From a checkpoint of a small mixture-of-experts model trained on Wikipedia.
Size: 12 layers, width 256, vocabulary 32768, 56.5M parameters.
Experts: 32 experts in each of 11 layers, 160 SwiGLU neurons an expert, 2 picks a token, a softmax router, 16 empty slots to pick, a shared expert of 256 neurons.
Below are experts of layer 9 (counted from 0) of a mixture-of-experts language model. Rows are named router (the router's row for the expert), gate (a neuron's input weights, with its number), up (a neuron's input weights, with its number), down (a neuron's output weights, with its number) and show model dimensions 0-63. Each number is 128 + 32 x the weight over its row's rms, rounded and kept within 0 to 255.
After each expert's rows: "raises" lists some tokens whose logits its average output raises strongly, later layers aside. This comes from a sample of Wikipedia text that the model never trained on.

# expert 29
router [133 156 177 169 150 188 116 169  46 176  80  90 127 119  76  91 137 104 129 103 117  78  79 148 112 142 143 144  92 139 117 155  70 135  76 116  79 159 105 135 144 176  91  84  68 124  89 167 101  92 126 158 166 170 137 148 130 144 121 168 166 130 120 158]
gate0 [121 131 137  99 141 155  78 103  93 137 118 121 104 117  91 120 122 138 136 120 121 125 119 165 132 167 170 176 188 156 115 125 108  88 124  88 112 109 170  83 134 121 184 122  37 106 165 103 160 179 173 124 163  91 134 142  93 176 139  93  88 147 121 157]
up0 [155  94 121 102 205 119 123 106 106 114 168  81 101 137 159 117 102 188 133 138 116 139 138 136 138 107 110 103  79 106  83  92 139 158  94 111 109 181 131  76 161 138 123 154  84 158 147  81 132 142  83 103 126 122 182 150 110 111  98  96  89 144 166 129]
down0 [ 60 148 158  76 102 151 131 171 105 167 164 121 138 142 131 174 146  97  78 123 151 165 117 138 130 154 118  96 195 101  80 159 136 118 142 140 114 144 154 142 166  94  71 105 105 105 130 108 152 123 119 116 210 112  98 127 155 124 126 152 150 116 145 132]
raises: " ", " –", " —", " 1", " 5", " 4"

# expert 12
router [ 84 127 116 112 181  75  74 140 122 114 143 118 127 160 122 143  97  99 185 116 170 126 142 138 153 114 116  83 157 143  84 176 132 102 155  81  83 127 157 105  92 205  94 157 197 113 134 150  99 133 125 129 135  84  74 116 162  71  98  95  90 125 145 136]
gate0 [140 119  94  49 120  98 151 122 133 141  98 125 127 132 161 149 136  87 139 152 136  97  95 116  72 166 100 185 126 139 110 128  78 156 141  93 116 139  95 105 152 193 140 115 119 114 193  93 131  67 101  77 114 112  70 143 165 157  77 135 129 106 133 145]
up0 [110 176 123 124 118  81 132 108 118 154 141 128  55 127 141 113 114  54 135  90 174 101 183 149 103  97 157 187 101 102 103 109 205 124 145 109  99  65 115  84  91 110 131 147 143 142 187 119  90 132 101 137 100 151 108 115 142 135  96 122 129 137 137 160]
down0 [169 109 208 101 121 116 131 182 138 164 117 115 154 140 127 193 105  99 134 188  95 107 179 102 173 180  96  96 149  92 134 154 101 110 138 108 113 126  75 100  99  99 104  88  82 133 163 135  91 112 135 154  81 156 164 132 144 123  83 134 173  80  96  91]
raises: ".", "ey", "ot"

# expert 8
router [ 98 150  76 125 158  93 140 126 169 147 137 122  61 106 129 133 167 135  66 183 115 121  66 151 124 164 167 183 140 143 134  93 152 147 112  99 104 113 168 129 162  86 123 121  86 100  77  99 106 107  67 115 151 187  96 108 118 154 145  69 191 165 185 118]
gate0 [165 117 126 123 107 172 149 124  70  93 190 174 148 154 127 137 130 150 171 186 126 178 115 129 178 116 143 142 136 147  95 118 160 113 137 125 116 145 152 132  98  58 134 105  74 111 125 108 145  99 146 106 106 114  93 144 100 121 137  75  95 114 114 161]
up0 [126  98 117  89 157 159 212 174  99 115 124 115 126 160 156 102 145 163  68 126  88 101 154 149  71 117 108 143 137 105  75  89 150 145 122 125  90 140  91 113 158 144 181 148 124 143 114  68 183 111 132 164 129 129 169 136 151 119 137 129 143 143 176  82]
down0 [113  98 165 163 123 102 106 114 136 176 163 109  83  93 132 147 107 127 150 137 128 143 132 180 159 135 136 175  84 100 157 102 161 140 170 133 121 142 128 153 207 162 131 114 161 171  87 153 180 153 159  88 137  99  98 142 151 107 120 171 123 171 167 106]
raises: "\n", " ", " —", " 1", "\n\n", " 0"

# expert 2
router [180 142 163 179 114 117  85 138  77  80 171 132 133 148 120 156 174 159  89 143 115 126 148 167 153 111 160 102 135 152 129 140 174  59 145 101 129 192  96 120 155 121 146 121 144 124 159 172  88 130 126  61 103 141 158 120  63 161 130  66 183 170  67 166]
gate0 [149 145  55 158 159  93 138  61  98  38  96 156 126  94  98 132 155 102  79 148 179 113 164 151 129  36 178 138 131 185 117 128 133  95 157 129  97 168  75 112 128 139 129  76 163  86 117 161 114 146 103 121 154 129 141 158  96 146 128  99 152 174 155 101]
up0 [143  85 112 125  73 109 160 149 123 129 146 128  40 182 108 182  95 126 114 115 153 117  87 145 149 185 161 154 135 181 194 150  90 174 141 142 127  68 159 135 132 153  53 102 138 128 109 118 130 106 149 157 119 165 168 162 135 110 118 161 101 166 159 103]
down0 [123 101  78 110 122  94 123  94 114 105 122 119 111 175 161  64 111  93 163 133 136 120  87  82 111 172 112 131 129 124 125 143 197 147  85 123 143 114 108 193 159 123 145 175 132 108  83 122 122 116 103 142  86 139 162 189  75 168 110 151  94  63 106 104]
raises: "11", "10", "14", "57", "35", "36"

# expert 1
router [116 166 135 128 111 119 145 120 140 109 110 133  86 120  99 177  71 140  67 167 102 129  90 178 122 112  98 141 120 158  67  95 177  98 113 124 158 159 177 112 119 102  89 112  72 132  86  67 128  84 120 146  95 171 109 102 125 140  92  92 174 194 120 118]
gate0 [124  49 153 101 217 138  92 152  71 120 115 101 109 122 138 112  77  94 125 153 146 151 113 129  81 127 152 142 103 134  90 148 164 133 151 129  74  84 148 118 115 144 154 118 120  90 162 166  88 157  82 122  62 128 128 119 129 106 120 121 142 109 104 148]
up0 [144  92  92 104  68 132 137 143  93  97  89  94 163 111 165  99 126 108 129 136 150 124  83  75 178 206 127 114 121 163 149 156 129 153  99 110  81 168  81 143 124 138  85 120  84 119 139  94 125 105 136 143 132 142 114 177 147  23 110 165  63  99  91 130]
down0 [ 82 118 185 153 108 160 138 108 123 144  78 110 227 147 132 104 124 150 182 153  73 125  93 160 133 113 116 143 156  75 131 118 137 118 128 188 134 138 154 175 134 146  87 144 103 128  88 132 174 120  79 159 103 142 102 143 210 105  99 164 127 148 142  77]
raises: " 1", " 2", " 4", " 5", " 3", " 8"

# expert 13
router [ 74 178  95  49 160  82  99 163 126  93  87 126 159 165 120 129  93 202  87 140 183 153 162 118 146 168 129 180 180 142 144 109 109  98 103 118 207 146 153  94 148 109  75 106 145  98 169 122 187 161 165 147 127  69 127 161 105 116  83  46 142 128 122 137]
gate0 [123  98 123 132 115 125 166  67 154 173 124 107 184 167 145 157 131 132 148 159  83 183 138 133 123 107 158 110 147 165 106 143 141 123  97  88 189 113 138 132 137 102 121 127 103 143 123 159  78 156  92  99 137 144 121 179  62 133 130  82 117  90 110  33]
up0 [177 127 105  94 143 148 148 158 151 119 161 116 157 176  61 131 179 125  80 167 142 128 136 143  99 142 167 115 138  98 128 104 137 101 158 139 138 158 144 133 132 151 158 161 150 127 138 150 116 139 101  79 120 191 108 174 114 129 157 161 108  91 157 130]
down0 [196 129 201 106 109  64 157  94 119 196 104  85 137  94 105 138 119 129 143 174 151 104 115 106 132 126 131 139 158  97 161 104 155 115 126 139 113 134 128 139 213 127 139 144  68 109 148  49  84  85 160 162 135 127 199  98 157 176 162 147 104  79  97 106]
raises: ".", ",", " |", "–", "/", " ("

# expert 21
router [112 126  83 156 109 112 125 120 104 129 152  74  89 127 125  79 114 162 193 154  73 126  83 116 125 173  59 136 134 135  84 183 121  80 122  71 110 182 135  96 135 141  94 134 123 122 114 174 106 111 114  95 116 134  54 157 145 160 118 181 133 142 141 143]
gate0 [135 162  55 168  87 145 117 165 107 129 154 130  80  82 194 180 107 116 105 178 123 196 165 139 118 171 169 152 128 125 175 153 148 163  93 108 141 146 135 129 146  97 152 105 115 123 202 161 126 142 131 125 108 196 169  94 132 139 136 118 130 123 138 147]
up0 [ 77 140 187 135 115  68 108 207 190 147 144 117 127 135  96 100 144 163 106  97 160 129 157 156 128 105 154 119 109 162 101 142 174  99 158 129 180 106 168 104  91 193  83 155 159 137 102 175 117 139 111 133 121 143 109 194 128 118 154  85 148 157 137 102]
down0 [147 106 110 105 132  87 184 162 154 152 175 165 129 132 134  99 163 113 124 156 127 199 149 132 105 112  63 176 107 136  61 132 145 113 153 120 131 123 154  96 169  91 132 173 115 108 107 137 124  54 200 159 115 132 154 225 151 165 144 126  99 132 107 109]
raises: " |", "3", "1", "\n", ";", "0"

# expert 31
router [ 71 189 151 120 124 146  90  92 103 152 109 132 109 117  94 109 166  94 135  91 142 169 163 100 168 133 153 110 151 127 152 159 161  75 111  99 116 116 130 134  88 149 111 111 126 158  78 151  76 142 110 165 127 121 179 187 193 127 139  89  79 151 126 124]
gate0 [172 190 127 115 121 111  54 129 132 151 116 149 153  76 115 129 123 139 141 164 179 171 196  98 107  88 148 143 151 142  67 188 130 103 166  72 130 142  93 166 112 107 156 128 166 153 138 125 191 113 139 122 149 117 200 118 137 109 119 177 116 146 121 140]
up0 [184  96 146 164 168 101 119  87  84 155 115 115 122 151  83 131  96 140 180 116  38 151 165 129 142  81 117 145 107 121 129 156 152 155  97  90 105  83  81 162  73 121 127 103  89 141 140 143 100  89 124  83 159 125 146 121 150 145 107  81  89 125 109 164]
down0 [152 134 122 169  99 153 196 141 157 125 107 139 134 149 150 117 138 216 158  85 107 132 157 114 142 171 101 164  91 114 108  88 135 106 115  87  76 142  91 118 146 142  78 110 104  62 109 171 126 127 142 130 118 122 188 112 126 116 207 118 121 117  98 161]
raises: " the", " The", " P", " B", " S", " a"

# expert 4
router [ 99 148 178 115  82 146 127  85 104 162 184 109 153 134 135 123  99  90 183 185 112 100 199 103 141 140 152 125 107 141 126 136 161 146 126 107 145  64 128  84 144  69 172 110 127 110 165 101 113 154 154  65 167 105 115 109 153 162 168 145 178 150 148 134]
gate0 [159 123 142 127 161 159 140  61  71  82 162 161 117 104  96 107  79 102 139 108 141 103 155 135 108 165 157 140 173 180  87 155  82 120 160 107 153 113 143 144 180 100  83  88  97  79 172 174 201  98 147 129 146 110 186 142 182 120  94  83 140 130  74 136]
up0 [166 155  62 139 115 119  90  80  79 164 139 120 118  93 123 174 130 140 131 125 176  94 158 115 220 145 100  89 129  87 138 114 127 112 138 136 114 114 158  79 130 151 115 186 123 104 163 123 156 124  88 139 171 123 113 130 107 156 172 127 142  97 107  68]
down0 [181  96 135  85 132 155 152 100 183 115  97 164 125 148 175  55 157 100  81 117  94 203 106 156 160 113 138 179 166 134 147  94  90 186 154 103 129 127  88  90 131 112 169  99 102 153 154 106  89 119 151 140 154 180 114 136 127 152 149 138 136 147 155 140]
raises: "\n", "-", "|", "==", "===", "The"

# expert 17
router [136  89  82 163 107 143 137 105 147 143  73 116 132 118  84 150 118  42 184 150  95 172 153 118 142 184 122  88 185 171  81 166  92 152 128  68 109  74 156 182 150 170 114 117 119 196 102 109  71  68  71 146 144 141 171 144 153 145 127 154  89 144 149  96]
gate0 [130 151  96 143 163 100 149 100 109  94 100 102 121 134 146 159 126 143 176 200 109 135 105  97 139 144 165 164 123 113  77  80 116 132 166  53 104  82 142 147  95 178 119 119 112 113 178 157 174 110  91  88  64 100 117  82 149  80 112 109 123 140 140 109]
up0 [128 116 136 157  70 154 136 156 104 128 161 137 166 108 137 132  94 142  92 154 179 128 161 122  99 148 112 123 158 113  99 109 154 134 130 144  64 152  56 179 109 124 132  66 102 118  10 121  93 151 121 180 150 117 175 127 132 117 182  93 149 121 130  97]
down0 [ 90 177 108  87 144 119 114  83  97 140 125 101 132 156 143 120 106 115 138 129 149  95 128 166 113 115 150 133  30  61 110 112  66 117 144  81 129 143  79 146 152 154  69 158 139  87 100 151 133 138  58  92 103 130 133 118 115 135 102  91 143 179 173  69]
raises: " (", ",", "\n", ".", ";", " |"

# expert 25
router [152 167 123 152 165  96 109 120 144 144  77 137 153 100 146 164 182 137 159 131  99 120  90  89 133 121  96  69  77  80 141 161 100  93 101 159  99 161 162 134  92 123 154  83 100 120 145 119 107 130  87 187 161 162 173 134 115 186 112 187 122 191  98 162]
gate0 [107  75 124 116 184 107 143 112  80 177  64 193  87 144 124 115 112 120 170 158 126 170 130  94 168 115 151 175 156 121 119 119 112 113 118 100 126 114 112  97 133 144 160 177 108 164 131  62 149 128 132 128 125 127 170 119 160  66 119 146 144 180 132 169]
up0 [158 150 133 159 200 127 130  83 146 159 141 130 204 145 137 144 117 208 169 155 142 153 113 168 161 218  95 135 105 116 117  80 162 148 123  95 121 153 167 145 166 130 118 135 126 103 171  80 122 179 132 132 141  68 161 156  98 111 120 101 102 134 145 163]
down0 [ 90 130 108  66 145 122 135 137 166 151 154 131  96 125 112 126 187 122  98  82 139 133 135 133 153 123 118 132 193 121 133 168 144 152 139  89 127  83 100 102 134 148 123 173 176 130 135 207 140  97 167 190 100 136 107 131 127  90 177 141 119 145 114 100]
raises: " the", " of", " American", " in", " a", " and"

# expert 23
router [135 101  63 128 122 116 196 146 161 138  89 105  51  69 167 159 139  96 202  73 112  93 139 107  92 117 144 119 124 113 177 107 125 148 147  78 111  78  68 135 149 153  74 115 149 147  74  65 102 140 148 161 130 139 109  77 122 177 123 104  95 161 166  85]
gate0 [132 167 129 125 162 190 129 182 121 125 107 128  85 135 156 122 139 125 141 142 111 125 101  59  72  71  48 130  83 111 126 101 110  98 147 174 137 158 157 147  96 135 156  79 101  89 125 111 153  99 150 132 161 144 105 181 114 124 143 101 157 130 145 129]
up0 [ 77 100 146  62 168 190 181 105 119 123 136 119 141 182 151 171 107 154  64  79  95 139 107 120 116  96 133 156 122 173  93 122 174 130 156 137  87 132 116 147 145 164 133 159 119 165 150 133  78 194 148 134  89 150 145 107 103 183  62 118 136 106 138  96]
down0 [195 151 190 142  90 183 102 138 137  90 136 162 126 189 145 188  65 147  85 161 168 148 145 125 186 131  90 143 168  76 138 148 149 123 120 163 173 125 144 142 131 119 128 178  60 132  80  84 132 110 121 112 137  97 172  81 192 104 166 168 122 114 180 153]
raises: ",", " and", " in", " (", " for", " to"